Weights of a small mixture-of-experts language model, trained from scratch on English Wikipedia: 18 layers, a variant of Adam for the experts.
Below are experts of layer 5 (counted from 0) of a mixture-of-experts language model. Rows are named router (the router's row for the expert), down (a neuron's output weights, with its number) and show model dimensions 0-255. Each number is 500 + 50 x the weight over its row's rms, rounded and kept within 0 to 999. Numbers have three digits each.
After each expert's rows: a language model's description of what the expert responds to. This comes from a sample of Wikipedia text that the model never trained on.

# expert 26
router:514561474544505511458549555474466501525435638501474497517494497469511492478564400455509462467496466564503552391554525558553468494496491465508564652528534495504449571509431472512484593476441462489452501466456452507511480566506454494455497406567526547542522538499402620465501558508442489332529539509467418419520441497438492521510531482567510439459466520554532513403432591441403514527437554451431514481451468558487500623384495450434501531461537556450498479590515525592539507388539468458553499543425444495468480436480465452538451502530483554498481574612449555510485569536473550554511545492484447475409463418464430403522549453454503523480493491528501455482458484453554591561552548465448564555518466490524435465458524544534617483513512500431492488431516443507590519441582537
down0:521578462518498543491491523519506480475536555444407536466405507520527475562563494479538470501482590451433477582457424420544512456474574500603500595483469461503440447466464558500525628518454513545423440502537573457483515466531466543443521530463508431533458501448553458519558438423437554458483599461479466434545433525541464436439434540476476590483414458452484439389439425499424536481503470571481533511506422564480507448593497539476532544645515589478545487443498506524562433517563576516463541504487518395560479513448548393463515567460480484541483470492498403477496524472481499465440490504517587427443545467469401494455529535445531534563528443433509485596536486485549568499473555475468550543425533571579439570503573567602445507550511492461470567498549514392547590446472449
down1:491510522482466452514524420544442555543518413468471431546465439456489490442431532475459523449498557525497479460466483428512470455587553394402465540545455504428522501506503434407444528537433546625483550577469611494454522526565500569563445480547494499508444528456455456494519483528469466558493493486507492529580442542545491475502627449432548410562544536384462510494439550534510469470512532536555552463578474473484460461480531458582576539579488408582485428490550453562504444409494446618561479570506538443521480518519487493453492505488487497465507549411568481521557513506445556539484484576472545480497548523513511464609525483509424499528518501572473511471460438434485470457534487373517589481515458417567634516546440507303406483464552501536478482487424420546522448516483455
down2:583510503435525493523459534509480519504554478492497544374590501510448531443472599482469556559502507546554647490459567533529576483549513542546464494491516485691460418555479524488534575545522491506532455678444503475515545473482432474614453461473528466496558474521535439492495468473541524534485428465580470560520405569575483508411494517487493511491401500456471475592465536546489515558443541542564562433477559457493544548579452390399533520554427467430487511526500444552546525472506541488420604422532458486556452504566471499417452400551516528490628493512475450578537498581544429497508439468488453428528443491460441565554593461468543398483539505500531535531539508522507510580458548506536557495516459517546544497467485453476536511411548486498595495525549509498504502513426474
It responds to: Lowercase word starts. Opening pieces of lowercase words after brackets, quotes or commas, like res-urrection, ed-itors, pp, sc-epters, plus occasional film and year pieces.

# expert 63
router:545466448491553496529489476630447539463477463445522501504569579479436464542469450592481464541511491374553513493528529463518499498464501469512488560510430553490521522450431465525451502508452461534553478486579546438472540440455443477542500427501527588456513531552537493393515504507477559373472597501571401543383510515500497475592524512462572463533421519592504455450576540573476547479479429529570625447493486479529473521513600571552497662507461492514524490543484580523479525475572498423453497440447494467382493533492449577520570537579550532470511536448450526527558517609517525612501501582554417450463512400423460498447547464485540447466475451545477555506466562465524563494441495500470478474547592504451523522428494557518565515559385521569513463520562446464457494500550599
down0:454576514467503538551543536537491516499530521517505565521377467519408505450454513440444485511402572470488495472486607564556520570507502530606459490473552592519598569448529467504546511444485460493377469587570415413535562463414394442494451496450507489565520503430437478587477554401470492564445499467479525541581441543451452438513481575484470522410538532501557550475536381450501460502543471507502523401496502538462501465560502501411607468558474417487563501499483496507558463448517497416475650571575518525431510534560540492524488565531522603490501554509577451453511519497508475463503459506453603483462499485480591602452449557515463401542441539492525433540498467512525551522530581525441569459522552540523554490582508516500591595466497444550534495468428532530492468543540463
down1:539465525574528451534542452486506476431518443478462477485572493452555564574485519473509451526566586532494463565435535501478494469514548552497471523469510471558512556541485523466501573502539415468529425487499556482440517499529509481451578515527471498454444449470545432506521627436541476509542574538558469340373554544522415485441468513607555536523502457416475551442581444477484424442520503539462552486443527459505533506504481388486484512566536461518565497487460533471512486476409480399409627475508460579545503491431505495484493650562492525530478518477476532435538419531568431473537489537474480487468413411485532462527553517467482579452385441521566498534591527483536506511467452505511494525603545564466513464507542507472522465382433418549597497549534348518622489494549562
down2:519452542415507487501471502464481537465521542540512513432489474509402495491440478565563517496650468538568563483492445483552510497569548486548430436443471498573513516384392430523480417443425455583486464533506497585501478364496480543461423537560455423522400498480504460488529524392501584435449424521474440491453439531528618463569575573486543503618502490547438498498483541525444538503509465524495533421462384485528483538495465541502527496495558560522555541553536463465523469430552496541529502529435505465390470541530384587544463574391503548556507460515523564419547488465558462451523473547485491477507517488449424535555483609509517551434591475467535487597458498517492564519475468391516529542540515513430473567474519538494561507571389518495538465449498578479499512416557439
It responds to: Word-initial fragments. Opening pieces of longer, often technical words split by the tokenizer: cr(acks), dis, trans, comp, clust(ering), fl(ammable), defin(ed).

# expert 21
router:477464500452434430503524521412504416549457494591530522587508582505534606555526518382518549593596484507599573603497501511395508532496559438483503419387507462511560402502478523463455454499478531467486517471501459498470517439538446486552500541572514462500476519487475597509538535528550511547496610464562511469571443479538457456523488522550529589605530575506532477462522481508486463491474391484513634557398450471568471541546480485524513534467534487465478495508549435522584427521440537512503536482575440601487497478515498425544490602576472507379530476484545475469545506520453479438592488416475488376510555550411501513593496501484493519557448494488470513453521529412551549404523483593436548460540437419525530496470418460430543484516580524549555489467436426418461483495485490
down1:499530571578538584438499496496442583385395533518516495498474592535521511494468472486441479579577531579521463501473489464519474503551563457545448477521582568551512526563613458472507466589431459546516546438500518521475503542460524517521484481495508473514646470585519488606562455417464484439599461490585489566530481513535494516623496520622574547517474429519497606510480577521496441473502563512458486598504596503495538501438511578458445526527556518493539531492631562494480488530476519450504467538588501565558482514512464502458508446429508500468489437525473394514431546605491446433478609506472513462442503459494486401530506504507596530445461461506522447506517570445432493509507497439556594507546595488578477599531518467529517420523551406439506473495503484493587576543454409
down2:469475491398546481511552582527412477571455464480493523526484433504521512414461525528535469444509544503418462481467457488485511447394517495483537519607491456501524530479529375486488549482468538580495554576453492463585549437513444471502470403506473455521472487547500510466480427533494515527474522504549482485454492563456399460532607452508566515483486499545538485580521483356512549557558458466407441403580424467451506544569533575557523529475475454499534439469465453515483501557552441472442369542506539580494429526538477604521430556595475387478518511530402456468569551493454568502487557444422446515539469386446509499401510433540484517460508591514521549486450410467596570452477471549473525411449484514578475419494579563546542503445510592458508424543514535513441450444511443
down3:566467418441496449478470498514642518586418511602577569577429370471491525483524431465455453424463453482489494491471502476545500524483463526525451475508513459480524489476416492436454525551407571604515561548567520568463445520499521529521415428545520429523565450471352434518427524575506518451603563430423544491517462491480502414477534482580483427590413525505476435527518411492487496508388612507521531480470513453533460570494507522433488514453446554496432495517476515516464524481482507486476563508575400473523470470467462511511481468467585552566599475524479437520467456517478505415450581512570559495488470437505474554514523437605540470549563511416548454435535513459430449501416425474469540482464509482578552524456508437551620464541451532500443504523443453524531466586557487
It responds to: Sentence-initial subjects. First word of a new sentence or paragraph, usually a subject or connective: It, He, These, However, Although, Despite, Building.

# expert 12
router:459473501522481526491479399511455535420499417528431519470430480495425491515483527509474502541480572499429538435555480363527529474554424480535485420527468494459546443538588553488556515435509477484411509510481534601496556483541460474433532516470489526515561489428490396502521518570576489606513496478523540531475534503524512487518455522517388503600540422563446490537547418433414524459489593482596592511483474477471518467581566503485436554557464562524440431465485501460664547540486531493599524489586526518507561522615537526524405464419555480533517486495517518512489443423553442452535448507401549558495488496530506545398437444488492441489477474491618527478500493481534484528551480428548592442497535637428529515444561498404484487464455374466540476530586460556538478456539465
down0:573474558585528519486490516471537407416476501460593464506542589477472587572447465531529458494404437526469508411467585454530544434464550413560520565559525452502554416473579689395483496546533508502493466442534479502483492553498515505495519375521446528447575487502504557483499499584475554514401519544474512463475443523463462537485364429361446499457523487466471535392546495526536552432502510448459416515509555479457488456570500445425490500474448411485416426522540582507459496413476450432524504528493471539564480512492495537507514517535522529433500512498484484547492479496480460482569522431548544516520416456467501471469581529460458482452419406583542556492528535389547465517436400644506473500473562419457548442437544463558435513490608498493505497490520520491516478478525507
down1:574448479498540450442475565463615501498410427457504458519565565550473535477469420510572512481573500521562580491403447472549483468461470515520457504448503451558485463477426474410531571380512449600389513485541500581439479435536457599542482407406488540541493590511430552538442537484452478512451391521465435488552476554489472482479529546476458468463428476590492484460571493454518454550481496578498555538543635524510568488479425523543560444485515528487436474532471497510484513464537525497346537528483444471473464526522491517454402485512390563573502414552359507535430544502467499485479404471590493507536443468400481436413586480390520484464463535463540498508487534431440504452461569587526474448533568517514530475535510463548514483465481461466503475482596519572497470485534488
down2:444510381554574500500458447473495520510421472446552474495536463477532507521509414444437481531430489500547546509538484484580568509616382577446514419488514539447580572500564425592539434446499542408510479542409562398506486525476583564459467464479555507498628442538555396483384538564541508526530508439475429495598467621500568461553452484511478479475446484515564536546468457471491492521486535556534607535415524468499536472475505474508521452514579514499539609507456555572493440535587566470489449511489443480506497569541429551513547415589510534449529490531509483610525613500544502499533532457465510558466498473445524535498527514477474538483523512482537480550402445513512457486510522528529426472581510516543458579532543563456447458485465467515634484454554551442563472370487570
It responds to: Final name fragments. Closing or inner pieces of names, brands and rare words, often just before punctuation, such as Sap-ph-ire, Caf-fe, Way-ne, Madele-ine.

# expert 50
router:472528492464606535532467517528516498442482504546487508482520394586466472499525498460468476395512413512514409482462505469542476579492544568443513453444451454528466513554475427509556623429439528533477519464405452471576488573525493494517414442516544476532469483536321457464479586490475437380538494519484482488525530451420527465513520491404514491431485466463422483466449632507511567525506484477505438473503480568524492588485494559522451453530505571460481466497509635481491541417471498473473522591498476554455449608550448410507415568466466488514474574457496544576546579611424530626490465458422454449462513493499452443557554520537533496461490497499450565479537539562524418639495541540531536522523530487492527496503553485526594583528490422485467411466474534576455524462588530
down14:405481458505486492558477592488587514546459501499413531492417593471518480449551497459524467427516505506505515548484490477440547493430516512553500383593491614474601501655546483498462483617541504510358459515467556517531575501529489470505471542526442432481401442497535467582529507520489527539528465453514596435515507495457391519548463497582407469558485434462490490517486345493496526509455473573446556510507521448452498544429508544470538514472359541508418470451450423545394444437529596526503482475480462481520506456525644527476537478553542495548576504493541544437414414531472473510452538472439493479519408457503622557518460501402480495603414451456553502540526487517449526433515474469536489495499481548522466524532520484490498514468523532562410487519449444511457461461434478
down15:537540439440463515473494521523582503533512406486518554451410449516505569467492517566553486500583513627503495459594515522513417504561517461539475522465542460483540464516537435468400488591487548563526490441483484599394487522521478453507442513476528558471478458412532457571444434518534356465489492527505518438499517583508536566550537476520477461523404429552550635495469457513557366583541516566487544539558461477476507576486483525436499551495401512477528494399492517502577530569416512583472486499517484526508481541441496441417521502525503579581585478571501521550463470484553483586570562460492626479477489510492522507573512495533454497549586479517448585505529506422443510439497477423546398487434600539442414489491440452472383555475507568478536521545628492484517477479456503
down16:415540518488479480489472507461518535538461477483550465493394496433552562447430585502562468539505502547411487497488550429460478499503509406442497448532609528501494456587512526474483540518404493546518576534430545514492527463488503487407464572471429512587614515465495420587529438461520541470553433463497495432491505578536558488575544463544589460434552451527473471511526436550439613591530582553458499488508575523432470499357472505546445535445485542509497489541515494504592567574488518508501414449499462515565566421503486502534499409504521589475518479572464507455471452479540552533532546507469555571478447512483626547468501475503487497401564394502457476503457463478564534383512479418564471485452491536518402542431591465545478481578559536546545534546612450482623466574525540
It responds to: Sentence-opening The/was. The at title or sentence starts, plus was, been and infobox labels such as Starring, Occupation, Binomial, Sir.

# expert 32
router:539455456459497514465450542471493554538440465529470512576431489451422454445514608565466529439518560552400448501539487396512583442507480486443443475501487536531598455489564449501498474507437565504447495496512559575475462591562499431400464570484337580499536445461563503605487487451497527639503458430511425572468536515508397472493440502496434532496586529427536432536526428483423532459516533531453502487513430451518491517495442500397461463579472498539482511477460529516445500456459513535478393554571538509503528581503509529454536404443533485494540487400512538520523530470526477542481547510494541431406556524543499487515563568489525446467491447431465476565511428425448534472420490553492454461466532548606519457581496552484505465491589441487379482455612467531589463487479395
down0:483570509475446595529462526471563463480535519458438491519491549511496484518454426477518565490515509488517404479557486555477447497582447451491464538629506488503480471557493508519561524504453422482497434499453485369482540476547411485513364390484560518438463411503491506545524481544510453469538454514524545526395397504478545492544520553438490474557619449460399544497482481511502528526617453432486572546553517476595557484471511566419475455503514478448487404554472515561470445512466477594541480431407491437510451438484471545505469479484485474398604500595521554543474518463440533469498507632465471472471566475524522641398528524497542525564536521561514503491407455583452428510551610522524639588534470498563421496469498494471544502500556558515537453534482462462449450502447449
down1:555470392483433535487511471505535453520502560494506552493475470442554576526417467495540485520477509543392503479407438495491467477457553447498527480542402589595435495578493602510527460454418393464447493579533505458483505482526513458475492565528473486530505476511555461557502417495535411503512520568552520517482502462566524519570569476508559420498545454453464583493566530500456598639476471463441536551413505561532590493546480526481636533488519486488402421483497465429450448543444440608522492551424560460516634489419506528492503433450491524590534508453540441467525523493470487478496590549462422549442465560536463512485538517610486450468556479480435349496453451538461502441466478467545461580498497447515487477578512443561576466467427508449439421516459501423451407526527522
down2:510466566555580557510512521453533461530502378529529482549473545599584508458460478514609518553501625507485501521402572437481419454479407575426479523480474485510585512510486602478515462457464605557471525520472402502610472448499472507478551534440557499458545512496462471483530430469471428447494565548489530534534466458593512537385450412483556418504464576551503540460515566606442500578433480554547478450537426561466498525385437534536555395447547550459525540495495440575575431445521561523564564557579534500493476444492539511542426519477483449578487525443457502496538391465560445354491448481512512488482503517506474438507434500564470507475558528556500461467440600480523556552467516396548412494546479521512520418547428524537487482535539498533545473474485542506501489547547443
It responds to: Hyphens and joiners. Hyphens inside compounds and codes, apostrophes, slashes, subscripts and non-Latin bytes, as in Laser-triggered, 4-HO-MALT, NA-247.